Experts of a small language model.
Size: 14 layers, width 224, 34.4M parameters.
Below are experts of layer 11 (counted from 0) of a mixture-of-experts language model. Rows are named router (the router's row for the expert), gate (a neuron's input weights, with its number), up (a neuron's input weights, with its number), down (a neuron's output weights, with its number) and show model dimensions 112-223. Each number is 500 + 25 x the weight over its row's rms, rounded and kept within 0 to 999. Numbers have three digits each.
Before each expert's rows: "comes before" lists some tokens at least twice as common just after its tokens as in all text; "comes after" lists some tokens at least twice as common just before its tokens as in all text. This comes from a sample of Wikipedia text that the model never trained on. Tokens count by the router's weight.

# expert 8
comes before: "0 ", "0", "1 ", "5", "2", "2 "
comes after: "(", "in ", ",", ", ", "–", "In "
router:515537479522520472497472459504533481490519449469473534502501493450470449509550534502501482502483517499496485528512519482494495505487565518512511481545439446493497519515466470509490538499475519473476516495508484498488507486493478524499467553461498532543471493493519479483548481462474504435493489530555534521487516483526476514551495462498
gate0:491462492513483498510489470480455492487497463466488487540526483539502502472525483537537496538533505526498424525454471491482489474453513430493509493495480474472531525534544501485504531483458502497459480479493488478462516444508531458486549502459528502535509507485491483532514510528512539496486493523521494509494536490503552468552488504506
up0:534476515496515514502471509481478522464482512504519480514529462477499456468542473505531490522503529500496498471468546482513502527473552507463492528491448493509504458515460524489483525519497564476486495438481473519482443487523495475474450504478477504486513475489515472503466497515555523489481512521497490491478505461530504479505498501551
down0:507509535458485509512456536481462486521499454501497534498548479537515498486513513492487522482533472488508508508493489527517491488489478497491508485484518498507472513485510510509485453504525429485491535509481502501475517511508504507540496503498469509489485467496462491486442530497474470573516483491530464538498491534494479500499496535561
gate1:470532545480494528507524491533477519480513520528479498447499535474519492504508501457500554523491489434530545486532514465532480524522479534485522487550508510501512510520506489528487484474480488514505530539493480477506507516530485518516499456480538489551505505497484515475532513468530501480478480482524532485506476498496518491473520462528
up1:476523515474498473484484520499493503485474512517483449467510484498514485503488505534527504479494500481489455534501538516525462481480485541474514443485487501502479490518504510538498506408490463513495491538495439483489520531544468527509516468525516484498451467491523491494495474510513449522469458523500528486473522521448506517452511527508
down1:518553507532455468524468517491510514487463477492504507454513512498501514510583497540491467490479469496470536503492483511530525508479502507517494496515498549510520489487522534492535470484482499540505467491479478531503491492490522482485477477468501477502521489521499516497496486504500487560493522529550511550502461471525537464425516468500
gate2:546506482485499487503471512506544517452529481514521514482506520475506445484549499513495478496498491488509477537473504501493505484507524565491477503549521508495530486548506502515479474493549484502499542490491507510538481512501488516474467537471510455491459478518479538470507524510515456439498456459494487543492490462529492520463481497491
up2:491527502468502521507528521541523512503521477452524456476493495503500462497517501489463493483506512501538533461511497529453495499475480531510500500514491475512520520448517498504535486500542503487487483474496544533480521537477508463481508497518523483536497499516521517492482538502461487501529418513510501503507491527487545448526518502518
down2:485512523509460499501546495526535477503482479518532507526436502488517512529503477514460550520499476483512447466518504503483503520520443510498531485496448508503464513508497562523480472511533527474564500508523527517499503510482468472510536496532514532486468522518488520482509508468521539504473507525486485509471523512460539472497488487492

# expert 27
comes before: ".", "–", ",", ", ", "; ", ":"
comes after: "| ", ",", "201", "; ", ".", "200"
router:484542509507478457526525553519511548514484495492466532489453474540476493482495471491546489480512472495480471470520507484543467464537467502534508498515541553505508518495490496471488461504486483524473438482505515516466521465534507534488500485487497511524529496503534486495504457491515510508473498510529531476533496501472479504462527467500
gate14:430520493502508492531536531528491477521504473498487484470531450469476519537489470472497546535519498541503507496490465477509479507472518462506527475546516488494508540489519499425509508502502507452526500490490473486461478540493500516483505489474503512446513510495507446503475481450463501536506464502481502531478480453500490464490481470498
up14:431560505507521507499551540529501529515530472524519496511530478508498503554474483481502522503499487497475509508465505491517453477476514491513537455488544456497506500509520497479487521494479489462481480506493461509479514493514502526498471481501472486465539469483571449492506480479446458530516483487467488491514468495499475446523496488516
down14:485487489494520509478504519462475482488494513459454524501482481534483538463471548500463524442500521468467512456533490510500479482481503471471446519463490485503510524507477514457495521540478523492478521516500524507476492494486503427522505499489499525489516540488538513471525494496498490475463503513509484482557518478515492530471528503488
gate15:493482475506491447486557508457477468481515476532479466521497520484449544518494530492539508481497514494519484492455531526533514537513541518504534495501560496487540507514467496480503465553480488550459492521515540510502498465488540463504506486498489490485530510519525556484509467523500495499528495504530523459506459487506517499470527502494
up15:478502501506496523507475504519559504499470468489515526486504502517568498496498511475473531454500516503550533491511514467464506511502521500458485475524428541486530485503525516497503496530535516500496475498495519485449489524501530521495485510492508482543476497466509473502471505525489461486523483497496486519512533492465499434498554471473
down15:492505546491486490479515488502459491479514485462499482516520542513500501514495468483509534504501493492529477505497457481550493485491488540548461505479523480475512513515517498500455484529524500491516511481507520508507502504520456496501538527520499491531511468506489490470488482488483479495520490513472507498517509508452539489492488507446
gate16:524538557505494459514523510483480511502533519489493479505504476500495488513527485470566446480521510458495478493530521517489472483494513488491537486482480476476547507469462512501463504505495531502489510537548451509505524470498447561483488500512489527491482476539506553515470482481497517497485497509416505496502512505464487515560524510477
up16:501494529508529495519514511524511488493483514540515488477494486526467487518501499451485479511482516447512504511518532564491499445482501477453493520523514531466533464463530493495479484462480541491472484502528506526521469485523510519478464487516525452470494474506523508475502496511507455523458544489451485494505496515478492506535543500460
down16:508483541444483488508545505527583523481490494486507489470508536512554542510503510448494505479492471528529482490469491495483497496500542497491450483488500463514492499503488498487498473480495483449473475467520502512498454499497466497496505477544512522533486515497528545491480510495509480464505523522505490516503544487501512486553495487500

# expert 61
comes before: "201", "200", "202", "199", "198", "197"
comes after: "\n", "In ", ". ", "\n\n", "in ", "1"
router:495491492485523484519459488467467482511479500479521528518468508479505515511486518455479501470529516495471506473487500549475477515464508472517491457456490535510468502507516457479508515525521493503536504552463472501459524504475509492451486494502479518508484487506496483525492481468451533495461486550452499506529502515540495507512496495501
gate14:475491478520508482512474516498472494491523552498474443494477509449484504517513521483497506498537494516463483509457501499543500480526509501487495562549489491499512517500495465515492533531482469487460512521468430534503486500496503509500499491531554514496492466470493471465476490492527492450471537529479508507518447523510492489489477502475
up14:494505514511524556484544456480486493499481471519488521483542477526520473472510477508504499542508490484543509475594523501473516493486482517517465482506495539500531483493520517485528497480489530523472521477517542531494485486489460429487514496476461498547511545520510502491516473490484503500540486481486492528509551528517490495486529523519
down14:506539532529480502493474447470537521541526485495511550512531508519554548523470512470477516480460509512516514467523501535495499483488483475538521491482543446496506509502502453476500473480524459512508501498480509495475520488497443473508491540476557509465480516502532480529507476497504483514514538519503487512456544512457541477490517489505
gate15:515531496486507489475475548495499474504526553522529492580520464509518497529531487526531462500497478501499494502514533463489515506518508472503531495480489518495499491503526457451494503495552530465521526494534479483498516518477469524470494497516531507543478530501532504531563521489499503445526529489459524482458518485528511508504540546459
up15:529536506487485495491487524514455483517508551506519479552484489498514527482512478489520479492523504495561495505498506539534543511542513495469507520494472523521497479525552469483490511499516520486489488530568456468452510511511510522463511500506521497491474463545537504483532496515501475508503529484468513480476542542513488502434534531508
down15:493438532521490507498485503514452535512470512567475474460514521515476497500485483475536494474504496515493494525485502494483474504494499514536460479522483451474471475525551497481499469500456513478530549522485513444564490525447481494506491547516514528524540517509505448466510498505495488498529537487523451486483500495499503509520516487467
gate16:476516521479477441465505514502491522536538513524460503477491495480504512488484498497419527514521509501507536515528502483515446481503495503535476521534516506458470536485492519504486500456548522531504509478494494517507474506501496480509483462470507504484478499451505508521570529452485485474497487542498569529490505469475486512459507499463
up16:501493547492476505482498499490440493508517529520481515457486492488479489527485516490447527503506516511516530502553521505511488524479520478492460532482501508437476545465489518495479530443532496508506522496485493503480494488481482506511505509520550486473497503465502503532508527499485502513539475525492517559528473463489478482452490478456
down16:511484456524485498515478500487492470488510512493491529483521530496514500507519474494497465502513530529504490495483489511465496488499518491498471472474515504496527511475518470517535486543496517487550478501530481524476511490455486503497544519470444537470496512480566509533503512486494494510522505475476515479493450567552503474534500536488

# expert 4
comes before: "| ", "(", "|", "and ", "years ", "of "
comes after: ".", "| ", ",", "9", "on ", "8"
router:487549486493540481476508489472524484498535486545480487520483556480504478515529494484506544520537482507525516517543514517520476521539494528447487464486517558489507507494459512451448478499474537519512501528496517527525490484498506503553477472544505482494443531503529481495514525550477512515515502485510483480497494506489506478513483462484
gate15:506475481500483496516566477473523508477529536528496524495507493523467490534485543520527497478540482512499487522475524507538500516524497518486522517529484511467525496474481544494508500525534487502505509462468514593517516476484465472515535464541479533500483481497556473443495482506504515498523465480519530464497521480549508497523528519472
up15:508522504478507513509453539511508515475499500455520482516533483498510527475523454499515449505512510494492484474527484524460545491507489510527530504496488515515462484505504521544519469484471523506487525497505529457458497466498545517448485518480484505494514459495465483505508459492548481486488477501500507521486405534456511535485479513506
down15:543468531472493514540502523536514501484496495511491475470511453540456461539484454499457468486534447498506529509482488477555514532501519474538472509507484526501490485477490481507498522508510461496500519500493504515447493476481524508512511459489510541475504546488494483517482476488478498505499496538481518504498544480511494497465491533493
gate16:514500493467507515531495489494531505532496495577515528484501535486495473544528562541525503504494485523493486503492533536557536456526474481516523507494528484481508476503496509521463481525492484480523503520511457521494470530511486503502506472540531510493519503506522458547501487504498512502520522491482510472493481479516494528496506476517
up16:488517533542553533497515480490512477480492498453498526488498457539509513443487458551489523441476514495508507497474516475462506558491515511496481450459517480527521511515481485488519532497518513497502516483480494472510477519523514506522486515480493477452487471460448500497502459503539558506492482537513491537505508452466509471488451478499
down16:472482507479470530514500439470526509508463478506507507489491498459498498428511499497491488458522527529493463522497481513466487523486452490499530504496536468497536509501439498503472536524474538509512518489516449540486476459506513516516484476532553492477508522522476513501481530513513505518494532525494500521487502536489515492532480518523
gate17:510527508487510499520501498474478519452515467493502516514508523558513531518544501517494489486511505491481465522535462487483474512511437551489505487537459543509467492491510500498470520463505514474514547489514500523500498475514512512460515496532511481473499517511479509518482469478492492502503468482468512544484483470520489497504524512483
up17:470506484488522500477559507478521451493520478505479471486557456482515472503446476511513473508528481507520541511521504518489503488506516443543526466469526447484474511468514503509517495542502457515518518487526513474501478512455499492532455501467515534553445520488520499504501460495543498511528504519551486462532497533512461531466505487495
down17:540489526506502505470492503527527489509490459519498480483549501513469512467491539511469539530531521475524459489487533464511487534519480506492537466457513506467484491499502435473503488529511475470489501527520552506525488535454483472496489436452488478488479482501507508468497444496515446531469555531532486501469494482480514520504504528510

# expert 11
comes before: "1", "6", "0", "8", "7", "9"
comes after: ") ", "1", "0 ", "0", "3", " "
router:494512505464495507547525520513482485459525510519522518491508476466459495498505487499475497500515544470505465529529462524486506493501477537503497487515511542475529459502512458486527493536513529533510511484503480517547483492533483492497489496469523504517508455505539470523474490466472513472497494550451480489512462506472475534543534500483
gate14:521503492486494495476510499501507533523477469468480480456483511497491502499487499541534481483529494468530461573471467478463469495524516514484526474501562516494479508461511513501504512520562496458489472502492489480497484521495494507443518482504478461471479514478504502541502526490480561491512524482498517499526481456506529521526477533459
up14:511475477481507465475510499508519503509463515459463492456504505480490491502474479537524494473531510421539468550500479469483482466524505527473512510555562521497494507455505488494502502511515517499483482502473456484497525517507478514447502445503494468501489507513520469525489510493430531492496540475478517500492481488524484521543510527427
down14:486538501523480486494504516509533545502502459486440555498542535496484515498520513488520475480441509469489508526506536516472495496543526493500535465468564533549509498480492511480546467499508523528511455500451532465492509502487473506480501509498472477484469520523478512491508492517532546479486488469483535488542468484530539484468533489456
gate15:505524517505516498467508514497489472491511508503498522481496514509485516474497515509525501497534462523491502456517525514455521521495520474495494520536491530472531495544530533442505488497494511484483552544510456513469519510496490503495451486500517520467472486449509495480440486478546535555518493489463469542527495508517476492498563507546
up15:480463482476489489538505530531517513477483507549484473465489487518482566434512486536500495527489490464496452547464458515503521497499496501524471495483518496475472506497483489515434515521474496526493491483535535500485540502467508483497542544526535493488553509515488498506469490458468501533487515499517545495505504523515504504482466472476
down15:529513505501493503465463536512493499478492505488477509510484524468526448513467499501479529521511511504492518474530494498508513492513433502489448524544537514572497555469487513545502546500512482519500515494488506498504539486514526525492511475537464492490526483527525530515517535477524475482500491502515502514498526524537505461500508466513
gate16:510506502464501466499493538497493476539492520477496517485517463527480478473495499498505502548471514478443557515438521524526530540502497493548539511519474512529486492504510488452477509491512478483489480493474489490456482523522511497466497494504477500489462483457532488469468490517533511474509533466507484515529494516519502528504485479514
up16:496474480486529524515498455457462470494487429531524497486514557477513497496528495451475481437503503450540510515494506465521499456477490509492485523491511493497480487527537500533499525492429501522535516509479476535484505452470547552511520496476474532492519521528494508507479492484485475512544481473492501481488511486513535465482491510499
down16:545533505480490542495467517527490502500487488497473467472537460479535500522508472493479547499500507536487493444528490496483458504514522489482467484505505489508489467535512520504490487479525510518541496542472498497478509510552482481480555536526489533440487481509495515521508489488525510567542520440521486525490503529557519524475511478518

# expert 19
comes before: " ", "- ", "= ", "• ", "Total ", "Born"
comes after: "\n", "\n\n", " ", ")", "|", "Candidate "
router:462519484511515537511528489483503539449505496494467538536533467503479512466488536481472522473522524473507515538510503490510517515480497463482526487480556473519496503470481519457487492535529548507471497484541481533486490477488481498521475527486499533542479502523479483500524458472513524525507483511566522547512478493461528556503521505495
gate0:461464504521480496518514513494506490513444516515479511478529487511488522468497514521512503531476515486469494496477479504480483467514481529459561524540480486545462461523478507512489509543501482513483434503499512530443523513508515492495511481525482517543475482516519488501526506499511547504514532521506470508511477509462464518498526482484
up0:468480504507479504457530470479477515511435481497523530502477487505505487474472507550520515486516471484507520478480533505457465498506551506481507546543511492513505439503488512516495470510511507482498471464482497524488519515486480468470477522523473499511496442528543502481505476499493502500513487519504521510458505462475513499507550474510
down0:544532517548464558470449485516478486459508497517480512537476501494478512505491515492530499522512502460470452501526507530514527502499473466501537495503504526483494508491499524443515527480495511507517494511523523496467510510500509476469546506542507507478494484493519452522452524516481525535491485542481480533504528526480524505493455462516
gate1:485505455495485484516472476461532488490488508521495443502469487493491459491466505484500487510519515455470540451491530509485489500524506490514510524520481495520467528463545506500500518476535478509548561506528527528506516492457481552538503521498472542475464483504487482486516502462529496514504521521474499478473490506500523512486506510501
up1:520488463515536451442513539518511494477534534471517493506495493540488489524499516480490482519463509557475435492554479484473506512508492552496523511509500484509488492485517515489521494544504476491477513561508450542494502513480523470537501475484485510452461465476506468506494516483507505485502534529528469494467515496543483518478515508482
down1:472540467458503549465492521469498463517503518499502500522516502522501480490511518485534510512495486450467521518521523533534479517530508546479477453483488490513492499516463506511511503525502464534493480486536531490524495498505477526512538509445520537491523530513522494509475524503497478530499493480495458480451494486551472518471521491488
gate2:496521534515488505534516482541498527471540529539510558511491504493501473486464492536491515492512469486508496486486537551472475488485524460498514502534527499518528505535502491463516505527499498491524498460544530507505526511510492445497518505453521501500523482526460497505510554521501543523510487513528439519505482463512515471471468486493
up2:476514537527448468522521478517499505514525557562488540485489479525491484470488510509505459516496502549499524465475552479485497493498504453480488487526488514532529518525500508513539515540544479475480491447503508511489517513456494502491497467502524515540484468506479499501478463515472524523483540482491456465529491498537519460486479534486
down2:495475495449509458516517534517508513481480519503504495523476511480490449455490497526484457455486525512492475485547503508478508517515483523454477474506534533512551473524477460508503487510456499512455493483468507519532493478510469495475511472503488536524476438523479495486492445497486504466525510550492527509457472520518508538499483490451

# expert 31
comes before: "The ", "- ", "In ", "==", "He ", "It "
comes after: ".", "==", "\n\n", "===", "|", ")"
router:534500498528491487521515499510480498500497525486517535495506515472545487505487479510484478498530476504457452513474508489498504509493465467505495510489529527494517486472518508533501506501491492481456511529508462531488467491500472460517529474485475530492502509512507498479511548502521468453537464490462512497463511487517528477501497505480
gate0:514532512488501482559491515520487531482495467491506518502491481485504466505546472464502484545490518475484519542481535487460546504551484534510483533466450515478505470482512550507518527492491510517499482473488477512504484526509510541459530530476469547504538529517540489504460515520515489492520507529488508478516544489506459538502504533536
up0:476533488479530464553493534535495524516502472505520507565494493478529458523545534503515485504534516492490491533449533486460515459539478525523507551483504495459526456501515501477470542476478496472448512492509478530539467492523509493498480538516470476491538520503495499471465529536510478512532495497476504498492545526494470519506526515522
down0:500494472538520461478457507476534504506487478477462447493476503451502493527493517513487503495533496495470478535534530526479512490480493517524444509514553507487485503489501540544497530546475542513485502505535531480487496477562499488498475508507472489559511511467485488515532507491483473544491483516523558526511521488505475479448526502476
gate1:533573490530516512486469474511450478477457532511506531492512522510500479474510545477507501519498530501459523535521484503460507509508479535470493493512473549553484492507459477548454499526500493499503515518478517511511522536463472491537480523514496489512506471503504480524448539520464526508444442474494504522469505520524498508478511515477
up1:514536488511503504534488491518493477476481503492546545552503482541500508508504535492475490519501511506458506512462521492472475490478490517483528504508476533532524478526464487527417492506478504488514524518480507492563557553486493455511476530505489504475487477472472494539451519526463494511487454490481503505457492535511516504528503465483
down1:504495482535495446517452490509482511515506484531492540517482542508493531480494471524472494547480545506499467491530537519471503475492514507502500492474450556471474523488469514531504495458515507441525466512523518466516521487482524496527545512486500495460489500542485480505486498526496494488494471495513454531481525519517460534462515479533
gate2:526495464517450508517542529504512474499507493506455507519548534505477518425552547505500513489490475495476483490532509481529457498468477453515476535503491463528491503481532479491507498498482501503475476512513520494551436536550480525483494498498478519524493500537526511511503516490486488504555491517512489508494514509496504562478490491497
up2:546494469485476477497538527482503477523504495481471476463505496522546461472489503493539473504545511506490469480482478501485489505495474497529487513465508461498463452535438489504502532508487482487478508475516537459509506535466518468479516521517560507508492483494501518511530497446513473479460474522500482533472486510458452503465447472440
down2:474466533511534510466513453476492492523494536494498504475498456504498517514457471468538527527464441498504487520516500472471508553516505537452443492454483488488446484499519527512497514487484485520523508513512481453522484497477517455489490482486490503537477489506485530473479535471543535472462481452501528497474494483487503504509495486494

# expert 37
comes before: "| ", "|", "- ", "|---|---|---|---|", "|---|---|---|---|---|", "|---|---|---|"
comes after: "| ", "|", "–", ".", ":", "5"
router:501487532495466553558500505503426538432520499511533468516523524478524527533511483480491520502461460476518541526505512489508470502488487515507490479521525482532504460488498482482488539522508529485494461508517516509489501481510515530512524472476482531519501494512527495476513489526511508484517478459450481505469485485491508501484521461520
gate14:482518460520484499539495490475516477461509523469477481532480482491538490494462509520521533488502448490479459508526456466531469516505523453484522468519549522508534492502502500491508565494504502488513465501498549505494536502486552523532513504483496490497502514514546523472537552518459532490523529496513476481488518486504524510495542525476
up14:528522520477514507456522506533489538532506468518528540471513533515464508506506503505500488512483551489494525516489553528471526489523482560527488536481466506513477505506495529522515419527508475515499547518506457503492471521492439499487468511509480499509514508497466512508446461469542494523482507485502506491510471536471483518512489478508
down14:524497524485465493528469487514465467524518487513495458512542467468459471521534495518489492496466490516455475501487485518547472496490499550501519491524529496522490495506519511474504475482518465503500474529512495466469457521515452548490498478464534482526520497521520553468505503468514486493465480524499496466484498471521522476463468466508
gate15:488514483487493522501464466450486502524484492476491504498519505507523496509488508518491520562479548529488474490475552487465494495544478488540511491468493474493507507546515510477475483529481483499497488483508501445531465512467473520549508527467488453502446508513466525489592520513529525546488557516465474506504490492515519533490486456521
up15:519481507492469474502533526544502488506524528521522515493530546476458463492508463519521489488537503447502472505512518507475488535478488516464449495466505520479508507465496482534528501500514524513467521550494448531479525491521523522481491509509546504508536472454547487504470551495514467496483494501496506528515518496504473447470452505465
down15:473514496544483478504488527504492493478569493512521519478428536501488481530472515522511474557536499478478485488487542499485544491514479472558499541508536518512507537465477441497504506492522470470475498483495476485530475504515465513484508535487546509494467502532495527503505487503509495507523504528487458498503495511459462460548527440468
gate16:494556513530492533497479519504508482478521490548513523500440529466511506502480491515477494554441505477480450487495512486504451466501480541462546496521481502475446499496487512505549523464485483515517494496491478465479531520514498547452467492492518520483467535494509466486516510471475550482496477517506468491488474509443473495473468493514
up16:524472474476491439486513480518469490539506509461500513516548487542475493512498497500518505480524522509518523530503516536501525528491493454513486511489506468549546505504511463497437493531507490508460499503472539534494458493519517446542515491507491483492518469502490516470498480506532467527526530512521482499486554495526538505502506510481
down16:508525496475502560475507512465495503518516483477553554542472506515496445512464504530506520534539483497471504467515553494497448461481516490497510510531495510497529509497541496526510484474471485506508556573494526492479536498524473503499482481514505515497521490501494528502531516436499521526511491496480506483490468556482537493510502464544

# expert 21
comes before: "| ", "; ", "N ", " ", "R ", "W "
comes after: "| ", "; ", "\n", " ", "–", "— "
router:476525473503476546571483531466497441463527503477463505516516478489457515476507520469492522528467478502487500477523496508521542507506509507504480444489515500547510482460512521536477528502531509551525521510482487486501489518479512533526521486521519528530548473438531451497455507497519541536538524548482478479492469543498490492456481486509
gate15:488504490486476511473497483505525519481503502495482491452522498511445490521456496511508521474474475525500481465543528466501513508530475510440515453494505517492505498478450466516485534514517465498492511520509488518499508485502525496536454495515524509475485509474493514481540535493494508539497489471539482494460476509522487530528514517504
up15:510517544516526497508496504513488471532487518503510533537488515517540516491516528492471479487540520464506527518463478532493491527492482483550510537487481474524508483511531508474462468486506506484529497423492543490505487533518476484485564508459450504523498487517500475535498493498535481479508527525480500512557516464493494461492511522499
down15:494483503518480498527541526516496475542531533487538540531483513467447473526519508462468519513501471532516497492462512521492487524480524482536446523491503512499494484492539514498477513466490503471480521464503513556515497475502444468492526500519521532485432494457442503504491500504484513443530558561485500504544506519502501477510495529481
gate16:461429499542485468493536489442533511482484454481533511473496476476497490474497545505472525474510492527538477489518507509487504520508506471470548464510501503452500478470499441469466503513486513526550505499531474458471504505501500508509515498516491513520500473474482457516548473513506526528511483536542489490500495490480481509534474499502
up16:536523514486513521472479535559511507526494595510454490540521498513499475538476447506545463531491473507455513522459508496496500486520502498553438516511516506515497527529483516491511499518499458447442493479473539496531457517495489471489474507497495455481492527513503523507462553512518483478512493473490513504489491480512482508483515508503
down16:499507536502506455524457532520503468501469488480503491527505462474504478520530515499482516511500496566507509513477478463542483495514496455514489540518518522531484484532526514484521472493516464485462523535465520506545541470492528493509504525539562504492509500506494500496567535496473518544548482471463502487545517501515546483508492519546
gate17:532512495466513552522537485540463531500480497458512519476513531514477541499498473554454491515519504527533507478496518481517485475471512472490495463517474541460499467471537485468516494530495512487577508480525530487481450475501504482535511539511477502517524446500505500541484491506493482489545497477563528453529499504506469499499516479454
up17:475524510526461457491531516457486510495536491526489518518493502466488455513516501474539500498516483458504515488523523466500479534514476509529504466480513477494530520499480527496540513510513522504458460470498526454472524527519487468488494483488514472493545488468521454530483515514467480472469505494502529518509472477508541527489484501521
down17:488503459523526483467492500498504524500486455493523472531485508460497518486511507477500473537510486498472465486505478490546518481514501499501555438488509521508506500568515524536485475477528503533523533496540509509584475512465468527511488494514532505548498486482512493466526472494457512511525515498504510452477472478535495476433504443500

# expert 50
comes before: ": ", "by", "′", "″", "°", "ation"
comes after: "- ", "′", "\n\n", "°", "• ", "201"
router:483487509450525519524526494465461500511497498482501523514537500532505547500484529526463491481468511490509500465521498454461517517473532470484537535478490486478520526532506501496511514466478472485501505492487513489528497483523521514473484514479509483506481513485467478485521473485472496504488499522477457473522513527528462514455522502531
gate0:495488522503512550552540516496481507480489557498490513483500516467498478496490471503477493500478513466511478526491529495502542468499520453468486552499449450486523533460494482468456437464477500498463502526567530506507499455489515512503524502506463466518511446490504483508512497482489511485480497537477511498519499464526522506471525496529
up0:536470527498539527543498501502478519495472520518533530481516537500469482477502461518449505474478518485515482501469532484483555470511499461453526576486462415511520523458493507461460448506460475499489509504507488501506517515499509513510513511494522483491486462505497506489483478505510492474468499516452490515516523476510504514461512518510
down0:503515477483504494499480537488524509514478535488417487503510520490503530528494563508512515487501531466472491500535524516473459503497523479500487513490528489480446494492502520513509511480479506467502474455439497512491504543517535497495536496511514510523469521526502535513477525429509510459433513502507463540541533526512483518502502505515
gate1:496476514445484492527531497483455490493529515459492514527506519508553534493485494482535495486491504547479504488506551482474479503472535476505594520534531472481533500485477484489534516503467523504491497489479454512499489512498492479529519528463483439497500511514497494457527535493492493514526507533483486467496506501493500476500518519558
up1:539440509553460479493472478433492462525521518477515487490511520460524514510489491500562501509514507487478506541521497461506538477474502497526544496523553521526496478549488521452537492491464505478492470455495492511504492423488507547499510491509515502500465550478515485490543485502475528520497509485482492497493501487483481485515491512494
down1:515442528506499547504519497529489493497536504496485477544547492508507522502493478463539459491489525481464483487458502530520432510492500483509508487509498520531496493516485503511498515508500507452491512505453495488517500475509482489502564513502492519519500501533494525532415519460477491467453512466491505525489468534500531502501521561470
gate2:516520485478532499488520466489485540490470458493499517474507534477476500473482493512506509470492469487475452479505501495495502518518521485474566556493506518469520492517529522507489476465492487470458502484462493513510484498509460536426491528462500486495505500473448479469518464516478531494484495468496513516476535504479470459467531556490
up2:484535501504465497526462531504474508491478482540525455478509509480485536523524528501519472477508497498482532479507477508510529495568518491524494509516554471544484503488507462437501472518524480494514485519485466547499509466506472508477465519501527463563503509517489508510491484475494502483464538465506501504523465462529484486485506474486
down2:483439474534503510547471507463478483485514477488492483499460510472508522509491466477511518530517521469540497479513509440513479498497475521435502488564479495516485516463502485493521517534486477477518493535504496474465560540494474477541460474473498479531546506507461482503495501502454478491502512469555516516516504512520455484513491506484

# expert 24
comes before: ") ", ")", ".", "), ", "–", "). "
comes after: "(", ".", "201", "200", "202", "′"
router:456515509497511469523526489474495515525491500466494524499536496514510510491540497523506518519489532509508481510527468476453539470482460505512490484453499471530516504537530490543535495533521499502537502531450513515509511501517530562476534498478508511523458534521514450489492523544520477541461444489487491486478497460529506495487525473546
gate0:453554436464498501532515491522493462491455497515504503533515498459505518503501493539500505490542516509515502513467485486511487505464497498484560505471492508537512471514544483507464451461475473489552529531521514539497500506545492533475486549495511517506498501478487524495503454482487473554454472520498523480465486460536573496483510463502
up0:490472512536479496565507516484495494506502477490524535519445510529544478500470484523493479477519486524509491519535472564461512515492492542518482509517489536466515464528511538503436507545546532533506511499546490429474503507483507510504503477539534509521535500522511479484462521449513508516497501537470473494476487521505476486483522537532
down0:504509522555456551497505479478511504513544508473499463528461474466523531485471452495491512508532549494526469512478540474510468508500507460476483509524483484472491522472495513474492513502469502430548483489521564502497501455515511441509466503527509517482488528453476536475505509481530480486486470473499510508509463489526503477487533468520
gate1:492488507494547491499517469516513511484499486496504533512510558521500440438525548460497474429502472509481525494482484494501511486483496516471512489565505495483513498518514518509478481496462477464495543501499457516515515490502523504473543499526503485518492480455514541501457514504497474513514481498518474480530500504497506585492468490456
up1:508510503532482495526477523468490473511533486520457499501485458495526547518481464512500500547491491482473492505499503528485492531526487517528453531456520518497491484488477466488514482542543498535495474493530531480499481504494503479566463472463482503487517500512494505504557453479512495464472522515466519522487464547477490436514497481570
down1:441468471513500514495476504536520460502543474512510513547498529505464494449464492559457462469489489494443485516490509499446504500507542474496499445533487480476509453492528465493504494470453467484494534490508471515519490493472518498530490501485549514520513505500499535474502480532502461528533525509457475491491471499458520494485506548504
gate2:530491519467489504508540499468471537469485508472490513495499519449501493454519537492475522502470464505540490510536510495464553521505526493493505508509497536454545532504567523493496478507500488490507492488500491485504486503501505558469479484504485507524502496505545495545485525543484478457533478501447514485545505460510485515474529501504
up2:520542491456527532501512452510490494491550494494524487496537542500467491454489492484489530529519438486543523540481469494508554524519491528476472494510456516502526537491507531518483514471518506508503519525501514475483501508455491480523445510496480479512455522496538488529463530516518441510490482467493486561522501464494494486486509473497
down2:506502522479522472500481520477530519495504490494476490531478544508526533514509525525523514536541529479488517479473531523474538484460555491477501515478503544490477511493491532492519496467535489477486547503513538437510494474454491475503476504474498505503499464450477501520532545501455501535531548554512495524526507527494453471478503548470